Experts of a small language model.
Experts: 128 experts in each of 6 layers, 8 picks a token, a sigmoid router, 32 empty slots to pick.
Training: a variant of Adam for the experts, 9513 steps.
Below are experts of layer 5 (counted from 0) of a mixture-of-experts language model. Rows are named router (the router's row for the expert), up (a neuron's input weights, with its number) and show model dimensions 0-111. Each number is 200 + 20 x the weight over its row's rms, rounded and kept within 0 to 999.
Before each expert's rows: "comes after" lists some tokens at least twice as common just before its tokens as in all text; "mostly gets" lists some tokens that are sent to it at least half of the time. This comes from a sample of Wikipedia text that the model never trained on. Tokens count by the router's weight.

# expert 104
comes after: ",", ".", ".\n\n", " when", " that", " The"
mostly gets: " who", " They", " they", " These", " Both", " Some"
router,224,205,187,177,188,218,214,238,198,186,209,214,207,206,224,179,218,212,187,196,158,248,197,209,190,183,188,206,218,214,213,219,192,209,199,206,159,196,174,183,182,208,204,182,245,216,221,180,213,213,225,175,203,216,219,182,193,170,218,210,194,213,197,171,196,211,222,206,178,160,210,203,202,169,207,239,226,209,184,202,174,184,227,221,169,195,194,205,217,172,217,199,220,179,205,214,204,227,196,213,183,217,184,205,176,161,204,197,184,202,180,234
up0,183,193,167,197,230,210,205,240,183,166,189,191,234,206,226,186,240,178,202,201,192,190,187,187,213,181,223,161,157,223,209,186,211,203,167,224,234,225,203,212,172,211,223,171,168,192,232,181,224,209,223,186,210,203,233,193,219,164,203,218,203,223,162,219,212,223,194,247,213,194,170,208,222,185,215,222,187,183,194,219,210,184,234,186,192,180,195,200,201,178,187,205,205,206,189,218,198,181,185,168,199,197,216,210,185,180,189,207,168,213,215,159
up1,202,219,192,212,229,265,234,184,211,207,198,221,186,193,204,214,192,219,204,209,207,192,192,199,217,185,201,233,201,231,213,199,228,187,249,214,209,189,174,200,184,242,197,158,230,226,181,183,216,206,226,224,204,175,193,220,215,193,218,212,212,215,237,188,190,200,176,200,193,205,174,209,212,186,198,189,214,258,179,203,214,211,218,195,211,211,202,224,189,202,175,213,182,210,194,223,191,223,189,225,215,205,217,232,209,182,204,185,198,185,185,210
up2,191,188,194,215,187,236,186,204,220,195,208,217,192,184,249,216,208,198,221,191,172,182,226,211,175,214,196,208,175,212,221,224,193,182,183,200,200,153,212,214,158,180,162,208,210,172,204,229,162,155,203,186,188,202,168,166,197,239,176,195,181,173,178,193,197,218,186,191,176,174,218,194,201,209,204,174,215,159,203,209,212,231,236,177,191,207,175,176,182,190,215,209,215,205,198,197,163,168,171,194,230,171,166,230,174,184,177,184,166,216,212,233
up3,206,176,193,211,200,231,217,201,202,229,229,198,197,208,216,188,232,209,215,199,225,230,164,173,203,182,183,196,174,194,220,177,208,186,230,213,209,200,176,175,174,221,177,179,263,236,232,221,170,216,213,182,200,204,228,183,169,208,217,210,214,209,216,194,230,206,154,211,190,177,233,203,198,205,234,169,215,198,214,197,203,214,212,194,196,183,191,192,217,186,193,202,209,181,181,252,204,233,198,177,202,189,165,208,227,157,211,185,196,210,211,225
up4,219,201,198,197,186,229,211,197,210,184,217,202,191,226,207,169,204,203,214,214,195,200,185,182,203,215,215,164,201,218,206,176,233,173,204,206,205,173,163,201,217,227,183,193,210,180,174,203,192,187,196,220,229,219,185,206,228,190,193,210,197,209,200,219,217,185,198,184,236,177,176,182,164,206,180,199,189,203,239,213,232,189,189,221,233,199,209,174,210,155,207,209,215,181,166,197,170,195,200,198,217,232,196,214,196,229,184,193,194,211,213,214
up5,210,211,210,199,201,177,188,182,234,179,178,178,179,228,200,208,198,230,234,185,179,207,207,176,230,233,182,211,216,184,173,171,222,171,197,191,187,217,215,212,193,192,185,196,175,231,205,189,209,216,234,237,186,200,180,207,220,197,212,165,214,190,187,185,184,209,196,189,170,177,164,185,176,256,184,208,228,174,183,207,197,156,194,172,167,236,203,182,210,196,213,210,185,198,187,183,200,195,140,185,239,208,267,197,235,180,206,207,207,224,206,204
up6,190,189,225,204,229,208,211,209,193,196,160,204,198,187,191,228,211,211,198,192,213,217,249,171,186,210,192,166,196,199,188,198,200,195,225,191,209,218,197,232,183,225,227,192,241,191,212,212,233,206,217,193,173,181,192,192,161,188,209,165,184,229,229,187,198,181,232,170,200,175,215,219,172,202,206,217,183,257,193,197,167,198,193,213,195,162,197,177,201,221,209,225,227,213,231,160,192,241,242,193,205,202,213,207,219,204,223,210,202,175,205,206
up7,177,185,241,199,193,239,196,187,238,177,186,243,210,209,209,195,195,243,182,167,170,178,201,188,208,203,148,221,201,207,197,202,186,214,206,218,208,223,167,234,159,226,198,181,206,201,206,194,216,226,229,210,199,210,219,191,175,199,216,211,238,166,197,204,185,210,211,205,181,229,206,196,240,169,175,192,185,230,189,201,192,215,198,204,216,239,191,207,213,167,202,198,203,179,238,199,229,206,199,189,211,184,187,214,195,187,211,192,182,189,210,214
up8,201,203,212,187,195,221,214,199,200,231,191,230,154,214,258,228,192,174,259,178,176,209,238,206,239,191,172,155,202,211,183,171,227,193,177,188,217,200,230,175,185,201,194,192,193,173,199,194,175,200,214,213,157,221,190,204,220,187,187,194,202,219,174,220,177,192,197,180,192,186,187,179,197,189,196,211,200,220,167,193,183,241,173,212,197,144,200,219,214,198,165,190,270,203,178,186,206,167,219,195,227,156,192,229,196,200,234,164,223,199,179,232

# expert 101
comes after: " \"", ".", " that", ",", " is", " of"
mostly gets: " any", " our", " This", " my", " a", " your"
router,209,194,189,218,193,215,231,233,233,194,213,202,203,220,235,197,184,198,167,191,181,205,203,195,211,178,176,205,231,226,226,220,178,196,202,212,174,186,181,205,194,214,197,214,230,203,186,173,215,221,243,211,195,237,189,178,227,177,214,186,162,178,196,207,192,154,216,176,203,187,193,214,207,177,199,231,235,210,182,179,183,187,218,193,171,193,191,230,160,166,182,220,223,168,214,183,202,209,181,207,200,197,216,211,177,178,217,196,208,197,199,234
up0,233,184,176,182,186,187,199,223,177,208,169,222,198,203,175,197,203,205,222,217,189,208,180,196,227,184,181,243,166,178,211,186,199,192,178,209,191,199,201,215,191,227,206,209,184,221,206,220,192,203,189,201,197,229,176,205,170,168,222,182,217,203,212,201,166,202,195,178,223,206,169,191,167,208,167,169,177,214,203,184,183,215,180,182,154,195,208,197,202,232,177,228,198,234,195,199,247,208,195,181,183,167,202,208,197,200,231,201,184,179,231,188
up1,210,187,224,207,213,211,184,214,168,184,229,188,218,209,235,184,247,221,195,217,180,179,199,227,198,183,206,171,224,209,164,204,227,205,172,181,199,217,203,221,174,234,194,227,186,182,206,187,194,235,192,226,200,222,216,199,202,183,217,224,225,205,156,211,199,219,244,198,177,188,190,244,176,201,232,229,195,199,193,188,212,240,254,210,204,211,219,179,217,177,190,238,204,196,225,182,223,206,187,187,215,212,223,218,205,190,204,243,184,198,203,228
up2,224,225,195,224,161,225,183,222,219,213,160,194,229,201,181,217,214,199,170,196,189,166,205,213,191,186,190,202,266,210,206,211,192,193,201,189,208,194,198,214,209,226,180,184,244,176,199,186,219,175,228,230,203,189,208,191,194,178,174,215,177,170,203,174,208,178,236,174,220,202,173,247,215,205,176,217,188,206,204,207,186,180,228,175,192,223,196,199,177,190,190,206,181,169,237,170,186,204,193,206,234,157,187,198,239,194,206,212,211,238,233,184
up3,200,203,208,212,206,204,201,217,204,169,182,197,216,224,225,208,190,221,242,180,196,201,223,192,170,231,157,207,179,217,197,208,200,184,222,205,182,211,180,212,178,241,188,221,202,191,196,218,184,200,219,175,184,247,232,179,210,197,197,165,212,198,213,216,192,158,235,147,207,195,188,200,194,190,224,203,218,246,192,162,187,161,176,197,211,220,213,205,198,204,187,201,195,180,207,215,229,206,194,215,216,216,171,209,191,190,219,191,165,199,192,220
up4,221,210,166,200,189,174,220,178,220,192,198,221,182,199,216,203,200,203,215,224,202,236,180,183,185,208,183,181,160,212,179,167,201,182,203,213,197,200,189,226,240,177,186,196,181,190,182,222,180,225,213,193,191,184,198,223,211,146,171,213,191,222,187,225,194,218,207,189,165,188,202,195,216,186,193,235,195,210,200,212,190,165,193,240,225,209,208,219,185,225,175,172,173,182,178,197,214,210,152,193,177,183,208,177,216,212,173,217,220,203,213,197
up5,188,176,197,218,187,198,180,211,180,212,200,199,199,226,191,193,207,191,168,201,238,172,187,169,181,201,219,210,194,180,224,190,195,164,164,229,186,199,220,223,202,206,201,199,202,192,214,136,230,173,237,172,204,222,186,200,182,202,194,183,215,181,203,195,231,182,196,204,193,178,219,193,222,212,180,204,222,196,191,226,215,183,229,169,207,193,210,181,150,216,230,255,207,184,198,199,161,210,221,213,218,183,187,199,230,205,186,229,211,208,198,199
up6,229,185,184,211,211,207,191,204,213,194,201,192,217,184,233,215,212,216,173,188,167,195,216,206,231,180,198,189,212,180,215,151,181,179,165,223,195,195,203,202,239,205,209,198,171,195,193,191,186,235,208,230,194,191,178,205,207,176,197,272,217,215,240,181,223,170,192,210,208,215,212,207,225,169,254,184,209,207,183,179,210,216,192,196,214,206,192,186,175,189,146,182,220,185,223,187,204,185,148,260,196,195,217,181,188,186,185,213,234,209,205,202
up7,197,183,197,168,190,229,182,192,189,170,152,207,189,190,164,185,188,223,203,213,162,203,189,191,229,206,190,203,205,207,217,234,196,223,232,231,211,192,227,221,190,189,214,160,222,194,200,195,176,180,200,207,205,201,155,170,202,221,207,194,186,184,244,190,211,200,182,223,196,178,211,221,208,177,208,199,193,218,155,213,182,170,213,187,219,210,194,209,197,210,165,169,192,209,209,197,192,146,183,197,184,199,223,187,205,178,200,221,232,230,236,232
up8,186,187,196,196,202,210,189,214,205,193,185,187,230,183,218,188,223,197,236,210,195,189,198,202,211,180,195,227,198,207,200,206,176,203,219,206,213,224,205,175,149,198,174,193,201,190,195,208,197,199,191,219,174,203,233,170,221,203,202,216,217,189,173,231,227,176,213,177,230,195,207,170,198,210,228,195,178,220,140,218,223,223,159,177,180,192,208,209,213,193,199,199,235,227,211,178,182,241,217,200,245,209,229,220,229,171,181,211,158,200,214,210

# expert 21
comes after: ",", " and", ".", " but", " where", " well"
mostly gets: " and", " but", " &", " his", " or", " their"
router,221,180,189,175,167,236,222,225,183,220,193,198,197,220,219,180,223,223,171,193,202,204,189,210,212,176,198,173,241,248,216,207,184,166,227,229,205,192,192,179,162,216,224,201,209,211,218,185,194,221,259,207,225,243,199,194,225,187,206,200,183,207,200,209,197,227,204,179,160,179,194,219,192,158,176,194,203,208,187,215,193,185,198,233,198,177,200,241,197,176,180,217,217,185,216,199,207,210,193,251,176,191,207,181,197,201,205,226,168,199,207,209
up0,177,194,167,184,199,225,222,166,219,183,236,199,194,175,204,190,203,214,204,179,189,202,207,209,219,221,184,218,200,201,205,208,228,199,214,207,207,181,173,200,202,195,193,195,191,214,176,221,226,167,226,192,225,196,225,215,171,190,224,193,237,218,231,209,199,189,173,178,200,220,248,203,203,174,200,192,200,213,149,207,219,203,157,198,226,218,231,183,185,193,210,195,207,216,187,211,216,199,226,199,187,194,197,213,218,207,217,225,229,190,184,212
up1,200,196,164,180,211,206,163,237,209,198,189,164,193,212,206,204,183,217,192,195,182,184,214,194,199,195,193,182,215,182,186,177,165,208,189,196,199,192,193,189,167,216,190,182,224,235,185,164,183,213,177,202,187,238,218,147,210,174,204,224,199,190,200,205,204,213,202,204,224,196,221,153,228,202,177,193,240,204,214,190,172,198,230,197,163,213,154,209,190,149,230,213,247,149,216,212,200,168,222,204,197,189,223,210,194,179,210,180,221,184,230,188
up2,161,225,178,204,200,170,206,177,205,211,199,189,208,205,201,237,218,193,181,187,237,192,217,183,224,182,182,188,197,174,189,166,183,173,215,190,211,178,191,164,173,244,205,208,187,200,213,174,178,212,229,168,227,235,210,185,236,198,210,193,169,156,201,213,190,180,203,218,190,196,174,222,217,192,186,221,222,220,200,202,169,229,207,193,190,200,184,222,179,192,189,196,254,181,216,194,185,197,196,221,196,205,199,241,205,195,211,191,173,209,228,198
up3,181,187,212,204,186,198,193,215,228,209,179,187,192,195,212,238,189,187,247,194,173,182,246,199,153,195,178,200,201,182,213,223,161,201,190,185,192,209,221,224,198,237,202,228,226,155,172,193,215,180,194,234,207,204,222,210,182,201,197,187,221,163,218,194,237,181,210,213,240,201,216,178,178,219,242,193,210,195,177,215,175,199,178,190,232,204,224,204,196,214,191,229,196,165,205,206,157,171,202,181,224,210,210,207,235,198,187,199,167,199,212,196
up4,215,186,160,205,202,204,211,215,188,219,221,224,190,211,214,202,205,228,202,190,222,218,214,234,214,194,179,213,253,236,178,213,198,225,231,210,221,235,191,209,188,211,202,188,188,214,215,210,212,211,201,186,222,235,202,189,170,223,197,205,238,198,199,239,185,191,219,191,220,193,212,192,199,239,218,203,215,180,178,186,187,171,222,186,175,204,188,204,180,174,197,162,238,209,181,195,233,229,189,209,210,174,206,198,202,188,208,206,225,206,224,229
up5,218,183,156,189,220,210,165,243,191,195,169,188,192,208,179,192,209,186,202,207,223,205,201,210,204,227,212,209,222,202,196,203,201,166,221,225,235,203,210,169,204,231,223,225,210,187,183,219,178,187,202,236,225,210,215,204,230,201,184,204,222,191,213,192,214,222,208,188,203,207,195,198,187,196,182,142,212,225,220,202,185,201,244,196,198,214,190,178,201,207,198,203,224,213,204,192,215,204,219,193,214,181,231,202,239,196,186,182,222,198,183,213
up6,187,187,174,222,224,207,209,203,199,190,207,162,197,193,206,214,231,190,218,237,173,220,271,198,203,231,183,210,203,201,223,201,191,144,193,231,195,192,194,196,200,208,192,220,200,190,220,194,231,175,194,240,200,187,207,216,206,191,176,220,185,192,193,222,207,142,194,198,203,200,186,209,192,232,226,201,205,208,191,185,224,215,185,195,209,203,210,216,180,199,197,181,204,199,203,183,223,194,220,171,221,196,217,177,219,203,214,197,209,188,193,200
up7,186,208,213,167,190,201,162,199,172,165,199,195,202,190,194,241,219,216,188,196,201,191,198,229,137,178,199,228,189,223,187,200,195,209,203,207,203,218,187,189,195,192,194,196,207,211,217,175,190,200,194,181,210,230,143,152,192,196,164,150,198,276,197,176,200,204,201,172,217,187,215,206,196,218,193,174,176,176,227,212,195,211,207,187,193,191,200,167,221,171,155,202,174,173,228,204,155,202,172,187,209,214,172,201,189,248,168,201,205,199,183,189
up8,219,199,197,219,204,226,176,232,201,194,178,214,214,212,233,199,183,223,194,173,199,201,251,207,225,195,195,193,207,214,201,191,194,194,217,182,159,199,231,189,221,189,209,213,213,211,210,164,187,199,208,246,205,195,189,192,148,208,211,183,195,240,200,188,135,163,219,208,166,199,210,196,210,179,198,200,205,216,215,161,154,218,212,167,196,214,213,207,215,199,179,222,221,209,177,178,193,192,193,181,215,189,216,194,200,214,215,167,212,175,189,200

# expert 46
comes after: ",", ".", " that", " and", " but", "\""
mostly gets: " him", " it", " but", " did", " because", " She"
router,226,174,191,217,205,229,225,212,215,210,180,213,168,212,201,212,182,191,209,194,223,203,202,222,180,194,210,220,241,218,236,211,174,170,226,212,175,227,183,166,190,206,216,196,195,233,212,189,192,220,239,212,227,233,203,197,226,190,191,165,198,200,209,189,208,189,190,185,178,190,196,203,219,165,220,185,230,217,192,197,183,165,210,207,179,179,223,221,188,158,178,223,243,154,232,201,206,183,217,210,200,200,203,196,163,173,198,188,192,204,205,242
up0,193,189,190,219,188,181,246,223,191,186,204,194,221,196,199,225,183,181,221,190,203,194,204,198,215,213,201,195,261,181,205,206,210,167,205,211,179,185,162,210,206,202,174,197,184,189,192,195,199,202,202,188,170,197,208,195,223,214,185,199,191,231,180,204,183,199,208,208,191,205,185,199,181,229,152,182,235,204,196,188,239,189,215,211,205,220,214,208,165,210,180,201,243,203,195,162,227,195,180,203,237,196,237,212,185,179,222,201,178,190,201,185
up1,187,186,174,163,198,200,188,201,218,229,218,206,234,198,221,165,204,217,193,171,161,229,220,195,163,193,179,201,177,223,202,208,168,192,199,201,217,220,203,195,208,163,160,157,235,203,201,224,186,204,189,160,195,205,211,175,215,178,213,218,168,209,208,190,207,207,215,181,152,174,208,171,183,178,242,237,183,193,193,178,203,219,215,174,214,213,150,209,189,189,221,188,175,186,189,248,174,165,202,182,186,210,204,232,161,193,179,218,213,200,186,190
up2,181,196,220,197,194,205,210,200,184,195,198,184,165,172,181,196,224,178,188,210,163,182,210,228,203,213,152,212,194,190,179,197,211,203,186,193,189,198,221,209,221,233,231,204,188,219,208,223,186,205,200,210,214,237,199,203,201,191,195,189,213,193,213,195,217,217,186,194,201,246,210,194,197,190,206,191,172,176,240,219,189,195,176,219,201,158,232,197,252,194,200,192,231,218,228,191,204,195,215,172,204,193,191,184,178,174,220,197,202,156,214,215
up3,216,200,215,205,178,241,206,198,209,184,193,214,212,208,214,196,219,222,154,185,197,198,185,175,237,215,186,245,199,240,168,221,216,208,212,197,229,185,206,220,203,215,221,205,193,220,193,167,242,218,206,191,216,234,191,191,219,190,214,191,243,219,209,194,222,186,202,203,170,186,163,158,209,239,227,182,169,193,182,210,161,204,160,204,169,217,232,213,203,156,161,220,199,185,190,207,182,171,198,196,211,191,215,244,211,177,210,203,240,198,245,171
up4,161,182,204,220,182,207,208,244,199,195,165,190,183,199,214,189,203,212,216,225,190,215,181,232,194,198,204,174,209,197,187,179,208,187,226,199,217,256,229,239,187,237,224,201,193,190,197,203,192,172,197,128,225,216,167,182,234,189,189,195,202,206,180,203,159,199,200,182,195,219,181,181,202,228,154,199,187,167,209,188,198,207,241,215,226,187,195,162,185,220,154,188,231,231,189,179,171,184,171,186,216,220,197,199,194,204,230,197,204,207,224,211
up5,238,189,167,219,231,177,216,198,210,221,183,222,190,201,202,195,222,198,193,212,156,232,191,201,248,206,174,225,245,211,214,222,178,218,213,203,219,211,208,178,186,239,213,149,203,188,218,209,135,228,210,206,204,210,215,182,213,225,219,185,196,235,195,222,156,191,200,183,206,189,203,200,174,229,232,203,202,197,194,226,189,217,217,243,150,200,222,208,148,193,230,206,189,190,208,169,214,186,155,186,238,163,188,226,221,184,205,161,212,191,217,203
up6,208,192,179,226,198,226,201,184,234,186,206,208,237,187,203,205,173,166,217,188,179,190,207,181,201,200,205,218,198,183,196,200,214,214,209,200,207,191,160,188,217,172,158,225,201,196,175,181,187,182,212,205,221,184,196,210,224,195,201,214,207,172,225,223,249,194,202,227,204,216,191,185,215,174,233,154,208,222,205,229,225,189,171,171,202,216,186,201,201,167,199,248,219,207,211,199,237,215,185,206,179,176,201,209,195,184,165,206,195,181,219,193
up7,211,193,223,190,215,214,204,201,203,207,188,203,198,227,216,209,204,194,215,211,197,203,236,200,206,193,210,182,206,210,216,207,177,201,205,199,185,230,241,211,200,236,195,183,198,212,202,206,192,200,207,197,243,200,171,193,235,197,183,193,188,188,193,255,223,208,197,232,198,209,170,218,185,169,209,233,160,205,208,185,184,202,213,149,225,240,203,229,180,205,148,186,199,153,185,191,205,190,192,186,213,207,223,189,177,183,201,205,177,217,199,179
up8,174,207,191,176,213,237,234,220,210,233,192,219,160,192,208,171,202,212,189,196,174,197,211,181,172,154,206,212,233,247,224,198,194,200,173,242,187,171,198,177,217,233,197,192,212,215,187,189,194,206,208,193,219,219,197,162,200,193,215,185,178,193,185,245,192,143,179,206,203,159,189,189,211,214,219,239,198,183,147,220,210,202,221,152,173,203,202,218,212,197,202,208,223,166,190,202,177,199,183,196,214,211,180,188,191,173,226,224,176,229,190,225

# expert 117
comes after: " of", " to", " with", ".", " in", " on"
mostly gets: "The", " its", " the", " their", " her", " The"
router,194,205,185,220,194,250,230,217,197,182,228,212,217,224,235,196,236,213,188,202,172,217,200,212,212,180,184,208,222,235,223,215,199,199,221,214,211,207,174,208,183,212,183,206,241,208,208,185,226,210,297,206,216,234,214,202,205,209,191,194,171,184,194,171,194,176,199,203,180,191,200,228,190,167,175,207,184,188,183,202,200,183,204,205,185,200,234,199,171,167,170,219,188,210,210,175,199,212,204,201,214,173,229,198,204,204,180,181,200,191,180,200
up0,233,200,190,201,199,151,210,209,238,194,169,186,210,177,197,237,204,223,201,199,193,184,194,185,186,182,212,212,205,215,191,186,215,198,196,170,143,204,190,203,174,182,204,229,179,173,205,165,224,206,219,210,197,222,204,179,196,171,201,182,218,218,193,169,179,197,233,221,194,197,179,196,153,161,195,171,159,203,211,191,167,232,227,220,197,201,211,217,200,169,183,201,194,186,225,194,179,208,204,193,153,223,219,215,200,188,196,212,243,219,196,199
up1,185,192,172,185,193,233,208,221,182,183,223,188,204,165,185,193,171,243,231,174,182,178,181,157,226,225,198,225,189,222,217,159,209,153,187,189,190,205,200,221,184,224,209,190,207,197,176,196,197,209,185,235,160,187,196,189,234,181,259,219,206,199,191,192,211,182,192,158,172,190,232,173,224,191,211,184,199,192,190,206,144,204,189,174,184,187,202,178,181,184,194,202,189,214,176,177,214,204,201,222,194,212,208,228,200,201,223,209,228,184,181,223
up2,217,192,208,202,178,216,181,212,220,216,201,195,211,179,194,197,217,198,251,214,200,176,178,196,196,161,199,190,179,155,178,232,192,176,219,197,171,183,199,217,193,207,208,193,197,190,206,205,199,209,190,176,189,215,172,182,251,217,224,199,221,211,151,181,221,185,193,181,230,158,187,143,205,196,182,213,184,179,190,182,188,164,200,181,176,173,193,172,219,158,152,240,197,217,207,210,151,161,169,206,192,201,207,264,190,193,206,226,191,220,239,212
up3,191,232,186,208,214,186,213,184,237,211,195,223,190,209,206,221,165,203,245,173,188,155,195,194,217,198,181,181,219,201,197,232,203,192,192,184,215,195,192,225,174,200,159,162,212,203,213,184,236,210,246,217,202,209,168,192,194,162,208,194,230,230,191,238,200,178,213,196,196,187,209,192,179,206,216,201,213,180,187,204,183,204,187,183,219,168,200,191,196,208,207,205,193,184,182,179,222,188,194,165,262,159,211,223,229,182,209,214,206,185,219,180
up4,194,191,177,211,206,238,251,216,244,223,193,232,220,147,200,203,210,235,166,195,210,214,206,182,219,204,170,201,210,202,245,202,201,194,191,214,199,200,170,184,190,212,158,177,203,182,170,166,198,204,210,186,199,222,176,198,168,199,187,180,192,227,176,181,191,208,205,207,204,203,228,173,172,179,174,189,222,205,211,211,216,199,166,169,216,164,208,218,223,185,184,240,215,186,235,177,217,207,207,165,230,210,207,193,232,185,188,175,184,213,209,209
up5,202,183,179,212,182,209,205,190,194,189,200,209,190,189,206,210,160,234,210,186,211,201,175,189,185,228,175,193,171,177,197,192,197,189,209,206,217,226,203,220,206,207,177,239,214,188,191,246,213,183,213,191,170,207,231,230,186,170,186,191,227,212,213,177,202,169,198,180,219,208,202,189,206,159,196,187,176,227,196,174,185,222,190,216,240,218,230,228,171,188,203,224,215,197,208,188,209,206,246,184,213,169,179,235,197,194,191,240,175,218,237,211
up6,226,196,229,177,186,217,203,236,184,182,218,170,169,189,185,144,201,216,202,217,206,204,230,221,187,223,216,203,205,195,202,232,210,172,219,206,205,178,196,208,211,180,259,205,199,234,165,194,187,224,242,189,172,223,190,202,184,203,217,200,217,230,202,186,169,241,188,186,176,192,236,192,182,188,204,200,186,208,196,182,182,168,199,213,182,193,205,185,190,175,163,173,215,205,210,221,213,191,192,218,212,183,208,188,218,196,191,216,218,211,185,202
up7,170,205,181,178,233,212,200,197,188,238,204,214,176,218,169,142,218,217,220,213,194,238,207,207,199,187,220,194,211,208,191,195,176,174,221,211,230,182,214,206,170,212,192,167,204,181,184,224,218,196,232,184,201,190,196,197,259,214,198,220,218,197,207,205,202,206,170,201,206,186,230,194,223,215,212,198,187,203,206,180,178,190,217,191,208,201,210,183,195,195,210,190,191,187,170,205,185,195,202,192,226,189,209,212,135,173,215,212,191,245,180,211
up8,236,184,186,204,190,212,249,227,208,185,178,196,162,207,213,231,200,180,200,234,205,193,170,208,212,168,209,204,225,196,206,160,230,182,188,197,187,192,176,169,213,216,165,218,238,191,241,214,191,197,208,171,227,224,200,190,166,195,177,248,183,195,230,208,158,188,215,163,229,179,209,207,182,224,202,180,218,202,206,206,199,186,241,220,216,206,226,195,147,181,185,207,214,185,211,168,203,156,187,207,193,205,186,178,233,213,226,186,211,238,208,201

# expert 39
comes after: " \"", "|", "1", "–", ")\n", " The"
mostly gets: " film", " series", " movie", " novel", " album", " You"
router,195,209,164,222,223,245,199,203,234,190,199,203,201,231,200,185,197,218,210,198,179,228,224,167,226,197,189,214,197,268,205,233,215,177,207,206,169,205,179,184,198,178,179,184,229,214,223,195,177,206,234,210,210,223,211,185,198,148,195,188,196,206,184,171,193,209,191,187,197,194,201,195,203,180,200,207,194,200,177,192,181,199,195,211,183,182,163,188,234,157,200,240,190,159,219,193,190,199,168,196,222,211,176,194,201,194,210,208,197,209,182,242
up0,181,210,183,193,233,205,252,196,174,192,207,206,163,180,179,173,213,214,186,216,176,213,208,198,234,199,169,204,181,136,226,240,183,185,223,198,207,186,200,198,170,245,193,210,206,207,185,204,195,203,201,223,214,192,230,236,209,192,231,241,184,220,198,239,204,190,197,236,193,188,198,201,205,238,206,230,200,209,187,205,184,223,181,223,224,195,199,226,195,186,208,180,248,177,196,195,185,199,195,188,229,188,243,199,200,195,172,196,181,206,232,211
up1,206,192,210,191,215,228,185,176,197,201,207,179,190,172,193,226,206,191,169,221,187,214,198,189,179,232,205,200,215,209,216,205,195,229,222,203,198,215,179,222,178,180,205,169,226,179,210,220,196,200,193,202,196,196,165,234,188,219,227,179,197,189,174,188,242,186,176,168,165,209,203,194,214,188,170,185,166,170,202,194,223,224,206,176,181,181,186,183,166,185,211,242,202,205,221,184,177,218,221,192,177,176,187,196,220,178,233,226,215,180,185,247
up2,200,199,226,230,195,178,191,223,197,220,186,169,154,194,209,182,193,210,207,194,217,216,169,214,160,199,182,191,200,226,189,213,183,194,184,197,179,193,203,210,180,202,172,204,207,189,228,213,165,206,220,216,235,223,204,233,219,205,194,196,210,188,209,195,211,221,214,177,211,185,201,213,193,200,225,174,200,197,165,210,236,264,252,215,156,152,205,204,193,174,199,209,215,172,244,186,243,211,218,186,221,208,208,211,200,223,184,210,211,215,222,210
up3,202,189,208,219,180,199,211,191,206,208,203,195,155,196,232,167,195,254,214,188,178,177,222,193,224,193,193,232,166,189,201,197,200,191,217,219,192,178,167,173,195,206,185,206,227,211,186,214,193,236,208,194,183,208,207,184,231,156,187,181,166,188,199,202,187,178,184,175,199,190,219,213,170,184,205,234,200,200,202,208,191,201,156,205,221,187,177,194,182,216,173,215,201,201,205,185,214,172,205,207,217,222,188,211,208,176,202,186,187,208,205,212
up4,218,208,204,197,213,211,198,190,192,166,197,197,218,204,229,190,189,219,187,175,228,193,170,217,217,226,214,212,220,179,189,246,227,199,209,194,220,223,212,215,171,211,164,200,180,191,198,203,168,219,207,202,230,220,214,226,191,211,196,207,236,187,233,180,194,179,199,198,190,215,210,185,216,204,210,191,236,189,173,242,214,200,178,203,186,227,198,212,232,196,199,180,185,202,234,208,196,169,202,197,205,186,138,183,207,211,197,212,178,232,222,182
up5,217,188,221,165,161,200,197,185,200,176,176,171,223,202,204,238,227,205,193,197,179,193,196,205,190,207,210,190,247,224,229,176,177,170,169,209,209,196,211,223,177,210,233,213,193,194,208,165,193,187,186,173,171,191,172,223,203,207,174,176,186,214,204,216,207,198,207,206,198,198,182,185,167,187,203,179,233,180,210,182,153,206,205,233,196,207,167,235,222,217,183,179,218,183,232,190,189,208,202,188,224,183,192,189,202,210,179,196,195,169,212,218
up6,183,178,194,176,189,220,219,201,190,201,190,201,205,193,181,180,264,227,202,179,164,221,189,215,232,186,202,196,191,208,193,201,219,213,239,207,200,209,233,189,187,240,193,165,222,195,208,195,215,177,202,235,212,222,192,203,200,202,209,206,198,213,215,196,164,213,179,207,206,213,184,179,182,182,210,217,191,201,209,229,171,232,191,179,215,180,172,171,194,196,213,198,213,197,188,162,182,190,226,175,181,210,175,238,208,208,175,222,205,231,225,246
up7,220,193,210,227,180,222,177,180,202,218,200,211,216,206,193,210,235,214,205,241,229,189,216,230,221,187,186,201,192,168,197,209,193,190,193,219,179,212,217,184,191,192,197,210,211,192,168,199,198,185,206,181,207,178,203,183,173,205,182,187,197,200,199,144,161,227,211,211,200,195,189,191,213,171,187,197,230,240,197,162,209,223,192,186,228,199,197,171,175,164,206,152,213,186,193,219,196,169,195,194,165,185,222,222,202,214,202,187,184,201,224,190
up8,214,200,120,204,178,177,196,187,181,205,202,185,182,205,186,196,203,203,221,202,234,229,178,195,187,186,203,203,200,208,170,174,200,215,179,205,217,218,183,186,193,222,187,219,192,226,194,179,219,217,201,170,234,226,225,189,217,197,193,238,198,215,199,186,173,174,235,231,196,182,202,219,220,244,204,207,198,253,198,234,216,179,164,194,229,219,177,190,184,201,199,245,184,182,211,152,210,219,191,209,180,186,186,214,193,189,168,188,221,171,211,196